Experts of a small language model.
Experts: 32 SwiGLU neurons an expert, 2 picks a token, a sigmoid router, a shared expert of 64 neurons.
Below are experts of layer 10 (counted from 0) of a mixture-of-experts language model. Rows are named router (the router's row for the expert), gate (a neuron's input weights, with its number), up (a neuron's input weights, with its number) and show model dimensions 0-127. Each number is 128 + 24 x the weight over its row's rms, rounded and kept within 0 to 255. Numbers have three digits each.
After each expert's rows: a language model's description of what the expert responds to. This comes from a sample of Wikipedia text that the model never trained on.

# expert 4
router:117164077178152132146118100133114128154182121148150130086167153092118137133103103135118116141165123166164091138130164148143126126097121106109122142142120176123140147106126109106126074119126149157145142113105132163107107152118108112086129154109105153116154166131131087111134121135171133075148106106134125112130079139125116065110183133132111103132118105102145160124119119138141114167140
gate4:075126088139092130121138101131161130114081150107084129109132169097123087158098110135122104123114119124141118127145171175134125145141113067146135143134109113075099126128158140130089166124072166134155107117140123171128113163117099173135119152105119133085096097136135126138169106112134157126118162152124144127114145166149169142109153133139098155152136138118124116103156133141112140118088
up4:152129178146150130118097077094108135108108103139139119130087119139099125122132130153137171113162162114129111130103118100082197142183120098148086128142113119139098097155145148110128161117141148116119085100121128112093124096141118095160164125145117117185171114144102123119138145080101126123084126111105130142131108123152103103171130140142176101114146136113100113140093145123116138124121
gate5:126126132195095148141149106115126163126121088101119133161154181128171128106111134094131115102152157148127127138163124116119122145154122111119070158144121148145110124108143109110071103181106132154100148102125148144147140112113121168127170143140127143135078133130168129101139134143146179101091133126161134147128112151098154107116176155136100110126164149095100120129150086112142160145134
up5:138114127143127122115127134171124129121157135125112153077128093161139174111099110157143105131044187092099085101101125113157154114082140118133101131154123111162132153141087138107154102120167131137127099170141152116154137157148140115163099127087117136143145106119098132153166153108128109127121088108127132143146142182092118123105134121090117081120148135152106131118116104151133137131138
gate6:110158125101122123151089149178186117126117148143123132147065122129180154153088093080148105147126115115122114158158132129158161135135154086129096126139121145132156126146147133162110129111153154131143144136131108163155120126142137121151113116159084124071131147098164108116157124159107160120139109104140163118104110152089151129127111163084118121160084136152137140106136157146098097134147
up6:088188116140074136134103144159143118112082143136132151122144115161139120119109143095112097164131101132094142100125148157134172117124129116126088111143127112098104117136140137162113132123131162144128159122108127112156135079137099144171107045122089109122141124101141108154116074079130129086130142104149146119122137128082138126113105185105148107111101120131119132141126145148137132086148
gate7:153110108140093153143178067115140112119160121148129090091183125119157097128133096166126094099097108144133126151183085118102107161130165108126088128124136148141129112133112067135101125114143098145107134130113136155148123130146112159138145123130130143129117129091115086121142119117096131140125161171182156134120136147136168098123120162129115111138125129122183138127126157172089164136133
up7:153109137173160129127141118107160134176155153114111123101140118107116108099148113157151156106081154162149142117125145157059087155143112108082137134145142100143118181131128117160127110144136082123103086078117147157098149125136102130159100151114121102150141154101173127155134158120180160119139150107120122088120121118128129148146099112107112124114136126111128179126129120150080130141111
gate8:136104163147171138145164112127141146114148116138143120080131105148164158121145100176114117100143169135144107097119127141085081145091131127142144117132141116141128159099119119143157124112104111117156137125153122117094139139093147098134137195149156167102130122108107130148183126103091120119135095141122126162177147195135134105110092076092136129115146133144107126146154097171138125123125
up8:148129127163153163142140118112182132148105098152134097156106171095179151151109119131116080101152122160120132117117095148140087124136126153126106114126123134146126131103155122151100088110075105156107118146133137106144123131134139073137102152093126167130123169120068179116151156102147130112133101165128138134122141118144105142124139109097093154089116119118094166104166126145125131177116
gate9:151114093126103119090143144116108146117166123157144142162162126130168129124147117198113126112170124153149130134119141136090140161170110120135188150149164140118142163136088120116115116063132104144110172133122107127154105131149078131112147101186140130127103144129147107137069102148113111140138171114168132135125113104126121154135180147164126124125152149142158126158112118136146140116114
up9:123086129099116165097089166130128140091149138172156142132135117112087166140156142162123104124121122086122105131105144159139154163120147138180152139126100107133183101157157125140115095091157153146123100169115110133118088091124083119137147131148133145116128134106145115143130108134127089119145089091133100136109127143134120175092138144190134146130153136126139149183091142156122133118104
gate10:160130152116121137158141120144079113115133124126098100115113106144132123134145110122138137120100107101121101178123140140162144140092143132144110145124101112173131153148046127147137130114206102144098190153133135148153120163084129130159095154105090122104141132138095132156138150135111127117129094091132119158090151102102147103144130121118110146116064115138179119134122112147126126140153
up10:146105112140109091120122123114120123086097157129153159097136106099096126112141144116129171107143108160140136113136119132150149133109151141150135123119120125107195091111109137116085098152106147085152135165118117155159092102079150121067134129132121118142113113158119120126084094182117090117161121161066130117139129112156123126156111148137104116155153104137152106091104176116161132127146
gate11:093124155117116156116126148161158130101111117116106119166140124121149128146135154111142126127110114122114102128150123127167147101099101137128117094096155157082089114091161076114146124161106156150096108108108143115116122161158130143085104144083108082093118143149134118088131149107123091129078131097151118117131145173119115147061125143101124110183175112106106159132132146152150127136111
up11:088126107165157115148186096118131125160123151122137112129157153147160085119138130114131105112109134105169137101118145103100127136180149135167166138113139133091102152163135116083101156107117201122145084127151119156109117090094106126140141088119111105145150143153178164124148150138113162138113090146130119143133112110122105160152113132137117137119123126120103175125133078104120124166123
Coordinating conjunctions

# expert 12
router:075181108132155124131149088158111115147153144131116106090166152127135141119067134115123116175130119148127118114122170139150138113137104098118105114143103153097115161122094151126162105094141125116126131115096157139118125111104114118090114128108079120103158160142142066171130125124138119101165140129139107085101119106135096099136172099106094133152113101123147180117107134107143132142082
gate2:137142116104165111119126140155151137117098176121091161060121156147152134108106127138128110127148150115137158091099151133108162118146154139101116124137143189084133139122099158106172157113138154138113072141168115107108112097104109146123132113138102111136122083089178122137107165109134157108125103105135133101161116128125105117103121126128091092128146121139090156107139181161143140141103
up2:160136097114105169138076146133127131126153111111148170136113155127122114098131089116117164113105142134129146154112120141093088135112161113132145143107148093167169139131187124120132131161120095148155128108145116167146111124149108107149117111139196136134106203161105146107136137113114143155150119098111119118144132099104148172115113152121121121062151147130142105102099090092127143132119
gate3:107085127144074117138138169137084127113195141129110115107137138110150138119135144124118124148098078123165073151119156106110111109153165158132079125120146147118154131170077145101154111129181153137124142135097143137159115121101149112139137129139113130082140144115120125129101172104156113125103147109123128150076119106143114161101152106143101153099142118142175095116164137111137104124141
up3:134112144151124116115119146150132124124162141168114128186125136104112155167133150103162127186124119162118112151126119195146114132138125160130115184126125154127134120151114080124144099082117153127120175159081113144143122139136143147135117110129113142087099165152113092113094183122124109093118117130101131122122131109163096150145154152136141122092117103162140124150138056141150143147114
gate4:117106163116164121103110162098103144174148112108123114143178163134102124091120131123127136150110128145123118170129112136117090116134093114093109137117154085138171149127100167090161122168114150140121138145095136118130109073108115133109156110165132141131126153143084132114131135137123101116149133073110118088093122116132126107126153163127149133099140134127197159181122146110141181149134
up4:109110144117127146104134177121136123170102126111105088113162119176134142150109125128144108140079124122106107144130123138124127133117154137094155166167173095138132133151109121141132086120083168093084114142142128164127128128094098149113162096134164117156129142099105095089112152117106089150126186081140163133121150128122131136153151140098137136095140128127122179160170110091128155131107
gate5:107132138134132120150127117120119148122125118083122112162138132123120159129109140118120110080099125110114085124121145153133170105140101129092116086123152082124161138115105155113161163100135151134096124165137168140095108118109117168142138114109137117093120123121074084111106126062173095100144101165150149182094115093124123112138129127146125116124140105077115130110157123083095114088102
up5:123185098143095122118156118100114133092137115134151095134133126122129113163126146153113152133159097104140163143099154119144100123147160123116097087127128131076100128085084101123111153162119182111125135120119081122130137190127147121149162138117134103089128119144136163119128081139095092140162119140128147135111133178154136050105140130150121136146112116151101096151107142107127153123139
gate6:176127130128114118128100140119149151127153131100106078115098167143141148115113139159096138111095136188170122133097098106141163124123105165069137118127114074115148157153113099098137121138148149125122114128130120117166125118100134129138140123124150146139107141171116158170108090120150146152125075089079130129117144075141127156104130123106060151133167135141116119123120138090124150124110
up6:094103099114098100157154111084114128127090121159094082125117124155124140166135130129122128143106109108142093109149128154155160170157128160131125090164131134115100098176127105156085113137116079119104164112117108099115117100142113143150164124125113112114143101128124131131141098125092104157117113157167131132113138094118113117157179177131130116088082150140133117158115100097170128143167
gate7:104167141150117116148143074138124134144150138109105120141108124115134124144123127179128093147135138136130109156122142161160105110154133124182124101122147068134153151121085114119133141113122170106136126143163138153145118124112126125106153171081111112136142128139130096135092120079141091135189130078149118108119103139134173115131079132124111122100119104067173119160131136137103152167162
up7:120114110125118140105152132151120090146109111152123125111157153114131109160137112124143122115151136148127165084126121129107124176155171148088084112116121180135088118102132118130059120145163121132134141083113076096151079127151149128106133113129102154187104135137159187158117146119093141136128127116134135109180151141130125146139165160111158099122076146146132139151129145148138147146112
gate8:122103067135106133128145078123154099126111146120082123158100126144161108128100095105141085149159106145111125096141118145133171134147091137147122123143128130148145130158130116124186140144128154120155116084180108194107118153110125139103134153123094143144120116106143097151128129145118132087100143104125133163140144138138124085146148119141134123139215129112086121155114135141110099135093
up8:099135114164165122118145117161147127148046105151093117174105117126134103131089144136101109126107140121133113126133147123136141113125074111166131105131137175127139122108143120111133196134115125123105150149159114154151139087170106137123120117102162165114155113123146109105101099125108050147136147117133126138143146138100145111100154146125097122081137110092122086107140109129136085114113
gate9:153127091180107177157152143187165130113133124115128147128134174096100107134109137135082139138085154120156144142129120098124102106126127099123131129140094064114139118075130149124094137100125123104157121123127145150134087141144088136103114138105160166106126102140132156133109081118142157136089133130128101148148144147132119148120162116076109098128105107153131123126130134094176083117094
up9:137134139165150138150106159143132110110148121137157098120121130106130159134157134085165093085132120122115141132123131141119142155129077075124144193115144133109135131157149103134170151142115163138119115123129133139090147139114156129165116146174110139131112132127173112049123158119100158100172127133118161102137107116096107127100143126146187126133160130112108159127144112154070108150146
Table cell pipes

# expert 41
router:091139110137162112107141112116129146136120122104102120094135133101099157103101102146098111128142091146164145118098130162125112129078138092116099098125088143138161160145109124099136051116132136148142148088112151162146112120140123101085070144089098132106156141177131121150137106113153117093142124115109101088136090097152093115117139121122123123149103098142127158127104145123137150173096
gate2:107122148127138190098143085113136124168125144143193129100132148137139142118140143141123118136189117137096150079126142165164151124207132139121181128112179131132100117084158130168093115117122109185112146110139159121135143114133140153124187141103144126118128137069103110124151143130160161155142137135150138127100129147135133141143144120127103142113116116156119124106113139106145147131135
up2:148109127112131147121142114105144134122104166139109140142174117142143171161117113177108163101143164110099134111102117167191139130136171152111125115164168094151134170092143092127081116109120141139116152126162138159138112127163169153085161116118141120137175097140111136141110119125130157137128147132113146113125124161152165155150117159086102138143107138172084106108102132132148159149137
gate3:127121131154118121105156139151133129142122108132116212112125111091125144145116156143125146142142147138139116146125147079097099104124122090072086100130103092099140049146126134153136126096130135133129119085142120090064138135104115157116135104131134099103128134106191111113166129155084103130119155136130132144135126118086127088108125119160135117133147129155123120178140113144157138143160
up3:069141125148148153111110142122116101169098096171134098097145135121119162149120144159136148184096122122106154153155127178151146123083137093112103111158134082082118173116130129113118120128121106146115131117145119109156125123169138119110170138181152114131138154121127124103152121113093192112100168125141137116166171109125134122122109147097123116093155155111113124140130144081132133124100
gate4:079089128132153151126120129118154099143139144144173106142185125157187111148131087135132100136101119110110119111143147132116114139137124134081090138140162116120145113131129103119134109101114133143117162104140119151156086095130164117107136132127136073159132103156074147148115183140128138165156119129100131156151154133161128115153093128103114145066125121138100113074114140146132128167161
up4:115146127121122119131133129129121116119112099113081126091154141124084159124143130095120143096124131156091109138065130165115140112130146139092187165127102086172131201142138110133106134163130116099117124129129127113074156129133090098126132100149122106130132129130121148121104083129138143167123099156139114171095131146069080131138160104127129152121132165070124113116104134106141144121136
gate5:142113067124144112132106113139145130139103131120132114085137117107137144111088173151095134113145130130131158136155090152170130156076158117122082103154135098142150112156134106111117115079140171149137166082125112127170121115114148124097153131116133139134097149151130147127166129117122119104107148118115134117146150090124141131095112098100103127127129079173107148177089125122152184135179
up5:123129106103114123071104100115114138107143133157146132138135115145130139093158170111122162123143097173170112094120134106148173122106120117174139133121145162118125167108112099105132116086055136151117130140120163150170140128094150135148144129114164110103087136101067126114112125117152117192123124124131119132117138089109090121153118090113148168127093113151114133112135136170096143127135
gate6:137144121131119103196151117128111148112106074100104139137099107133109118137128103124107126148120119107140146142140149129111082135134106121154139130103108133102149124152122161129141101125203166100107124091135125081065141141105069169127091105119120130146156118171204133124147095113128111066134141141124136135125109142120113166146132131144141110135135141094145130171136128104114152115141
up6:101139147126132150110094125160120116134132189145157087118173154114124081121122111109188143096149133176129089123131120129138143125121107156158150172141110125161085154141096122140163153168114095132171120146088151119173125114146124096169125154155107121102117126091116124121145124157157104127118127158151127123134120136143136141125137115109127138123192098145104129066128131155140093093114
gate7:088133130097110142138102163103106123097152106077141139130064132114092134111142144097149113087164125179188141151153115153113150109110140135104131123118145181142128149106128103124121114114111128129107139129105105146132071132135116093128061131103144144086126132092142165116110150150143134135129128118116138103129112129108127131112135093144130116107119136160106129129124225123158126132149
up7:114128102113108151145082127141123133119136165133114128154079129121115130168118128098133093110156080162131137145075142162120159136151137135140120124082080183152136121133157113100114138117116160127099099123117098171148111071113164118121079106126144133113104138082157117152152098135130135123124081130157149122126120089106127097131138117170118136094134134152094116131115194104122115152143
gate8:116119126137132165101155127106140131139148133143127131109115151132178146144139155112145092091077110136124126136110115148148124118092136092152147132110133147120093151101149099114144107064066140154111138085163130149131115111173168098132118139153145122122132149121121106141127108100100143162155126119122118126135110083130148170085142128054126103085075127150095149163112141126126143157162
up8:139142148129158108133146143137163125111153139154144155107173133128120135126103126154134140119224139101094151147139116170157153127174145147129159120138143075173127139109141132161079137180152092157155113136116130122105135107119121169102133144097113163125127142133117100134159130132174155120144129137171103123145138155124121100164118115142095162175168143147129105122136099112134157111114
gate9:114116155128210134162120142093156123118104117146110118128106103125104141121113124125123134143127110120138138154111110123145141115102150158145135132117089102166134085197166076105127117159124137096122127160108111164118118138151085107130178140114129128116145103131141160120088163089144139135119147108132077095102128134168121157099126094137140071163108154129110116160137145116109098095112
up9:133140155114109137141125153132136149115131137090127186173142154118087115126096141109112169131127129094089103130111105128132094139150097121142157153112147121122151120077148116106100123141123092109123104094162175125085123131133105116167123107120104115115140114149084156139136133156109154179146127151067149149100142119116157111150101143138142131103092117065150159129090114130139152182142
Year and number digits

# expert 7
router:106145096151127174090130110136119137160121112111134110115155145086110114127080140156098123145145093105133129151085160149115093138114145102129093117129095173105133109120123167084164080090149128130128101128123132102113113119144107104116116144093105135090155141125134122134089138141158126053151141124146136100112094139127098088145153119132100118138136090173141130113092093154118137157083
gate1:126181098137143153109130151141104132147112100127136149088146135115105114118108119101118139131125167199157130104118115139137104126103098100142089134119106154117150111092120136122121106138146103179122138109159157124141094147115155136085106138150118097086105111112153098126108163100113077130120088146100129124080070124163115067145142139117105153098127121141088111159124111117121131165108
up1:118155112097095201109141158150109156114118071156139124129144125095156080153094149095119104129161141144112105160149127117109127109123159112144106132089160166112161126120108129113100170144167141126093123118137105107113118116105152113121146161133119116102107115105143132116111135123099108141083111178083157140122136163151152100097080085123108144127135115142102087131120133140117101170119
gate2:122153157133161160123141122154147166125127142100135139128144162119156135121133165108090143111154158101166142172111146086109107121114154111144099124102152126132132096110136145087188152100125166155155098158153107166114129133152104110112109151098122101125104147133113157125115130162170178124135098126172159146139133135131141094171066105166090120117088121113129098120153125132133127102100
up2:118116139126149127171077140103087151128096116125174095129123103157111112153121132123137136103138156140192140145108129124147106119148111137132139098114095100090157104160163154120107167124129110135123167149098106142125104120131165118119138110082165096090143152149089167131127134121122132115108173177103137080123154157150117079157148094149097125129113126099089104141116133154137116161113
gate3:103127175103144152112156076120111127104120111129173115109150114119124126103116113142171179161148148103145151161127135084095111144063149127132093132143133120150148106098120100118110136125176132142124101126147114167133127112149117100102123162147135118110135140135167150109163150143148169107165105174135108120195118139155114122129087124135106137120134132185158129115139174125158120148146
up3:125147131141157146114134068111086119134095114146170096155110152110124118135098151156160185097136172101135149148151142076074073127119147131146125106110107128138141088142130101114127151126130139158110096164146144113113136138128111158130125105113100106082111150140155172129140136153124112114145149176155147123150140146137146089192119107160111107120131130130127119139156131172128121111087
gate4:112139111087122164084117090114095126127118125107112088074151118107136161088149102135151152122098140112153121145155175100129132130100134158133146150131054110149132147091112164130134081158173119126123108149095152124114117093125104145115108122120155139093125112169122153110112136144152141103104097111123119144125167123162116077141126138120099113099167119125138161128162148121099109118176
up4:098150158115121134109148145115147122165130126113153121137156129139079124116129187169137125102114112127126115145147133124127119101149102122118159161132106128135155165169134154126137103126104162074110103152087101132137169140110130142129128110064129089084139133191151109110082096132156103117149127156084148118115106156161106085099172096108153131124178125115145132142118132110129138110147
gate5:128157131134119171107143144175107156156099135151126104153128108107079121114107147102136071136139157129123151141122108143130127152124118134117150148104106172117134164132034124134124153107155114152132132122098166127115126098123133075115151136118132106148142133135145163117093120172136124145119136139160167129114092149098180129115145110138124111131129124149149102107107094155143180184095
up5:132113157105145125079153146092161094089109081142092154137149140146102090128142116088142100159169144126116158090153107132160087115152101081125154119126166152127124125107162168108127117151135168120145140145132111157136158135119164092092135133125095130109127165127128154129146131105179157106156082095134134126155132116133142134129145192120130143114152118096103143139144148123123171120150
gate6:089145147150093150137155092119086151158127114107182104114156145103127136154073149137183143124104136105148125142140163115115134092117141146158117123116108150137174169147095138129147153125169101107150138152145119095135103117088090138090140093104175114134126109132151133138098101129132113107147154164122123110103120153133132138119104132172115092077097129152136118134111169126156123167160
up6:141098143095151164103116170122086102085124132116133065114129163130165115114135125163149147103107117119120123151125144118098140096110101111140144148091100087127125124137140066152105138133161099147103131146120098102112112140101123079099118135134087105108089126121136158137122140163163158101122109136059161127104113156140120130116155109092123139169132144177141161105132134149123107146129
gate7:142139148104133132149138133084091078153124122113141117112106130145086147118160098120144145134139067153104135158122130135125142104129111103133114150117067136145134100116114165161149122122166120137153134166130156189122122136139075104129122135096135112097144086112109072119144130135142129113171124089133161167078149134141133121165127123149134101088152113135126101081115091131085152140136
up7:176081144136134082093154096133123133129129117142100113139120154127121090157117119132129153147116142159111114137128130109102142152168124112153180140117156146132136156119131118130192120121113094129149075103171146134116097091084134133124155182157091154153143156116159140154150110136146128112136131114074131113124096099176110154122141088116147138159124163094172113091127141144131128127152
gate8:117167069118092152129107129151126120135124092076109118097108196107116144121103148125106116120117116120109136113076121114121125112088136139119151102119126149125141101152120091156150151131133133128102109139155134171153135086146066130097121149137137151050124124168164123149166115142149148129094132130105124116134127136091136168081120135103115168161135112155143130124162126116101160128118
up8:107145054125119134104144090137139122105091108123109142101135146108060127136086139136114100118110080094135149139098152139103118134118126124128122145159132123119134114126171091167154164134147160122126082148165111130137123142136118139124107142129077147079130107155165136144152119128116140153106085144145124103167152132104129097112094137055153127125166105136082147119135129138128127136092
Units, numerals, quantifiers

# expert 63
router:095155101128170157118109097136105129159158143151131108121145124141138126097097104145115075156140081121125135118092158171123113118114149083111132122153110128124119137139072148124143078071158114126147144077101184170130099115117133109111119151091108138119134154148115115149147137154177169115144112131121112101129085111141079119123141134114132135129092094157123158132109134117131150156098
gate1:149117090129169137113133104142103160132161159128125103153146123110152136050120149175115139114129117115121114122087150140113090140110137102136104123105158129129137151134127130130155112098169097230150132117145175106112147102127111093157105143112126127147121172144118183159151158147114129110151151145127134131128083130107088143096169114131114131129113111127094120107109120130108138154110
up1:136136131119180088158141107124151128134084103179099129089148109114123123168129120119152135110116120115126117123148162142096167130095131123159118121126151144119118068198125077153121139154122135143112119125125121157081131136123119174130114167129134118148136102088138072116152174099145147103111108119092154107162142109116107110133132113117116133125157080145114169124118104152124081167132
gate2:136180129155145120132113147188120142086168081178096136140106150139155138084146145123122109120061138134096113124128150158129138101145109112137106135133157132143115149107123139102152159138128120146118143135141132177131129180131168128131171120180133125112118127147126157114124141114111121158164147164113152129133108184165110108114123139134136107098145132122133118188142114172108109108180
up2:127144137096112138112108168078121122094120138131158103091119164131113135097158118132118118160149112148141140136096108143164085147127086164117153138119104146132178145142152135116145087119136171148135179099131143139169119092130074130163130168117119122123104153182116122124129082138114100077094154091124114110120133128094112146126149139136111123131125117162140137105091091083143165128109
gate3:154116107121152135100120114133154130110168137156121183143086124127126145100154116142121160125191100143135154135053130106174131122095112149080107081136128174124099144138134115112129105127129129170158138161125173096118132082159111082117096133110136160121119147129104146167120106135135062111113135129118093139150106133122112146101140123127098157122094113123149143117127109121155156119137
up3:129124115112132109126115142125121140125108128089162133101156154105132105162097151087143141127137146155142105172211148117133111133160134103148143151139128112073116148143139120113148162136080153101107113113123117184150130139137151186120102101155117120115127109135157102076095146106081159120132146153138152088074132138145132122116110097136162109163168142116110161142104103130124138144129
gate4:151137135161165132121153145126141132135163119187107107132128113120126121093135138136149136173126126120118154104108129136157118150049127134098129125136110114111165166102114185123164141127097092153168128113124170103157137130145109113126143169098125127161138147136089139167136090120132116165135126075159120148116163121113115109130126112135138092122138080169116133086128160116141158095081
up4:099151111121172111102091099122114108104135109150133120115111149114139155150122145162142132086142111113103177079081142156110135123133114146122131161141155145126123123093118113167147149114119103135071135126141142114114121141150097113108111112114130157152134149107115110155127124128112153151140101122100129150211126128085108139171139095127114149094103091163161152081157133168134076111114
gate5:157104092119103128101116170094095138124161134150156127113169148163120129116105155115139156119121153102158094176141166105137193118104107106103130136139135133135130136147091141128143168170162127112087105137120178145105132136100116156128123114116139112108119137136085129156081107102147152149148154114135117158113123162132139135125135153118077179120149131103165106099157132068131107142133
up5:104109165099135121149155119141094132101112157146106145142148153138172144124119139102129137101119124160091102111191127103115133124151087101133122150162154166140120110152160104124133121133104119106162113069153172149109108141153142129064108106165127142136127088096114145126064154129108137133114162181144108147167072092119128119149129140112148134125108130109126173130138144136124131146137
gate6:111120084095132122123109107144140107132134165112114116118124144101158128085114109139150128138142126118083047101140134138123108143120146149107140125151127152163146125151120099132125128171155119148117111094128170120162182130100115133133146108139073125115137149101108117118186134108134126132180114108123130145066082097150073120104114106141135085129127106158095116109090129115104131134089
up6:122132112161123121119078108107155139117140101129092134095154125134066142166075148096151152126148143140128145129093127160128170124092140126144092118128103158114109031111125130157164128120164135118126144131146107137077114121138139098143111153115108113116131118138136117141124176189115125117147102099075113129124142144099088112129176146129083137145124108113132105130103140113109135126138
gate7:098141141121106117095113105095134128119163142151150107134146118128096178136112109075143162165132164126134159135186158094171126124126139112122156148141114166170144112139106118107137118092152092134151151110120128159153104122146121118112128049140148136117119130141139122121130166153175093111148134122122113134106150113152135162111139139118178118147129121071186113121135155108141118076128
up7:173108128125143122101143100098139133134128126093157134133095125100165169155108151154098153064123129130174110128153101095170147109125110150096082115129123129093094135131163121132114134143101135114094116186125095099161162104106116143113108091138103158132143105145133162128101159127100114144147142120092117113160124184167148113096138131149128126125109174126144131124098134172150163113131
gate8:175185115160122143085117164141178104130127119151087123121145152111108105143121096105128141174093097148144148097081100100128134101118163177132098126136141119097115109103136137146155091095161157130119086120117098147115109087103178130152104112141107154091167157127151117150122120099125139119139118102126159132120137147113115101110127122112126128106107150134110188098128096119153130158132
up8:140119145162125158137136127159156155084141195164146174124152094091118119121111131175101118100121121099111107096115125141098113096136155114181117131124144131155093137145123132116136178096124145101135100125168125123104106132143128087133127092130099146178107137108125137120130181102124136125147130133112123106208125081113139154133136097128138165104116120119150167105130169123116142113139
Cell separators and parentheses

# expert 15
router:113164109157161104133103103153126138158169139157159107135153136076102128132133121142105147125163111153132119109110163152122105133126102097075104097147103111132149153077109140109132105104133151143154113134110151159115092130150151119088085124104102110128162123151167086133137137126118144072131116114135112087123105117141090112127151125082091138112108106136153142128097125085167127143070
gate0:141115146116127105111138134116088136134120187134185109146134132078139099119158098096148104142182123124148095141131163126106119105140125147171104142134137133119128148094139168104137123108121120060156101153094110156155117159136088119147128104191099127138116131132087132111131135131068175117112138127133118082124126118130094165117112119104140139149128136122170136133150133097176140144149
up0:143119131096167140080165105133117139100114152097137106129167148123129127134120124111156157127151090076123071130136138126100134154107144153119114146129133155154090127149161195162139114102098136109149103101161134142162130144133084164061123143127119133144131100121176116117131125166099119095101153131153094133154070136124129145115098105150109142124103144128142135085152092120128133110145
gate1:115110131133103109148114148148147092150164132123092153112118152095124131111130137142152105124165141167127100169102163174125094095137122146137125147161125121133105108141124119110128093142161097133153145134130125189119114132135118155095106175143167147116153100111121115196165161120121147120106130167119091130156127084133087134097171133179092117120113121144166128159115107103109129150088
up1:115159096130171129094142108103133138114103106122109116129119141156140177143081101093130096127103106081143142096133117140141176127090124110115094119109152131146140128174103159129133114104131106132123154145114143080142157170087123103166128094126105120106162150144104141139101081109143131152147167081094114143115144134153131106145101124124126130156109106181083177111138143147100147132157
gate2:118130130183118112127153124121160082110111148155127138092120152119127137143107105142142131162136115147125103094117140126129104097130146134176090136113139083130130134148106133091159146130097093114124136102167182166109165134156116119129155172120116118136193123122132148086136120145121132161121147111163108144103099118177123127102129095108081125120104148130140194144093164119115168104099
up2:146127110138102150143123155112153139126114179148156150150156157142099129123099146167079109157152139146150145108145126117096083112172103139120070061138167093124122124135130133125119126140103131100107155117151095174146161123161129090137118181186116190153155134135135111149119100107122166131122116132114129133146132123101127127123151080120130112107116122115111122138177140102148148143111
gate3:156118150134117119137139114121116102112151150119151161114115153117092151126126145119100134116149142156140084106106169154162072114131127082135131145171126125093164156147085107121177140084144113158137154079112091132125124112129159131079093133121145127142137115142161163128167139158162154147126121113170123115102104133149126107139182168141104133069166105122145151137121160101135136115132
up3:157125157118132124127134157147109105092159146139168152111115146090145112125159144182088151078159141110149083098119146135167115137128113145152102143147148102128134129129109106123161155136115122156125087091140144134088099109133132110110085132123162113140121112116155153119172158122122126118112130141191141148111133135134157113085139146148076174091102150102133155137149192103116119107139
gate4:117139113142110102126143106139110144112140146130151099136124146068092130128112135108117143135169077110144114104133157166102121111115156115102140144143130124141125122040102111134111143144109100152135112163152170146140126127159135111145116127169102117128151110128153180106124139115135161121084146138110084146156082128118148068103102111131116100164148122113125209112140139115128134139152
up4:143130115088120127144118126096116145117134200118116129130139115084134116118104158116123160115143150067126145165153098115099083154118111119119124126138124139136114127078103106106116166136160106133114138148112126129118118118102107141150137146120067111121121108153150131117161113130110165100121110155120071122123145147114107137090133074128118118111146141137136179188104079134149167187147
gate5:129106117143136166159157124187125184132119143141124165161102136145104146122124131125132160093161127135108116102146107158134097116158108157129152142121132134114120138109112109148160148104102174153128159102102114164156146157108072055112128134120117093140107123165146123138148125159106141149155133160167089147123128116139104150138123084099148142176112125119105113077130135166102104139136
up5:111139100102111125118140126125153097115115125102119095107170118109142131156125159101136115137101088126115131184135123111097168106120145099157158058155123145159111136162170124113100115118138094082105136095121148083081104139127213167129123137123130131124112155123174101150123104088103141133090111143110149139151153127125096150130122138093100147145152123145135105154106114124117137117113
gate6:148139158133161123154154123098134085172135106138114130127131149082151124130136111046101116157082140174129091118123152128106119136120158130126125083155139127116144112128104092119103139137114161139118152132111143120118110115130122087103129102120134089132137130137102126107116107126109147114168151099074112136090095101161129152115159176095166179144138135109149148130118118163156083125088
up6:117121155115150104172114124116127119144163113141148124139147189137140082137139131103098130172082115107148098155110155126109092136122172111110092117118152102090110131086136117133099137141107116129149107116129118163112150128149138125092098114157092129150079135112119110089134089074096158106175126136102130129137115119142117128134103104106135171103124133115156100062167146137148092135147
gate7:137165147146099126126171137137133085091160145144108127125156072090130097054148129109102138162147146149195113098099117134142130104118155114113123109157124110094172136104079135133152127110114098120139120146120138163139120110156123166113138136099152125138144119148157117107153130093137128142093133118105168123100112109107155146121087099120067131104154104118094151117112163135126137121140
up7:115108137140161122095095105153143089103129132095115124119144105146121135119109128106164140120134137110074204138107129149095118129123146121185106150130145136097107097080154116115143142143128116138145132140129126114138097126115130126119088161122124117117175112135135115147156086133109113123162098109090114148104130084137108177145106121168174077145068124153083130143113161139160117149147
Accented letters, foreign names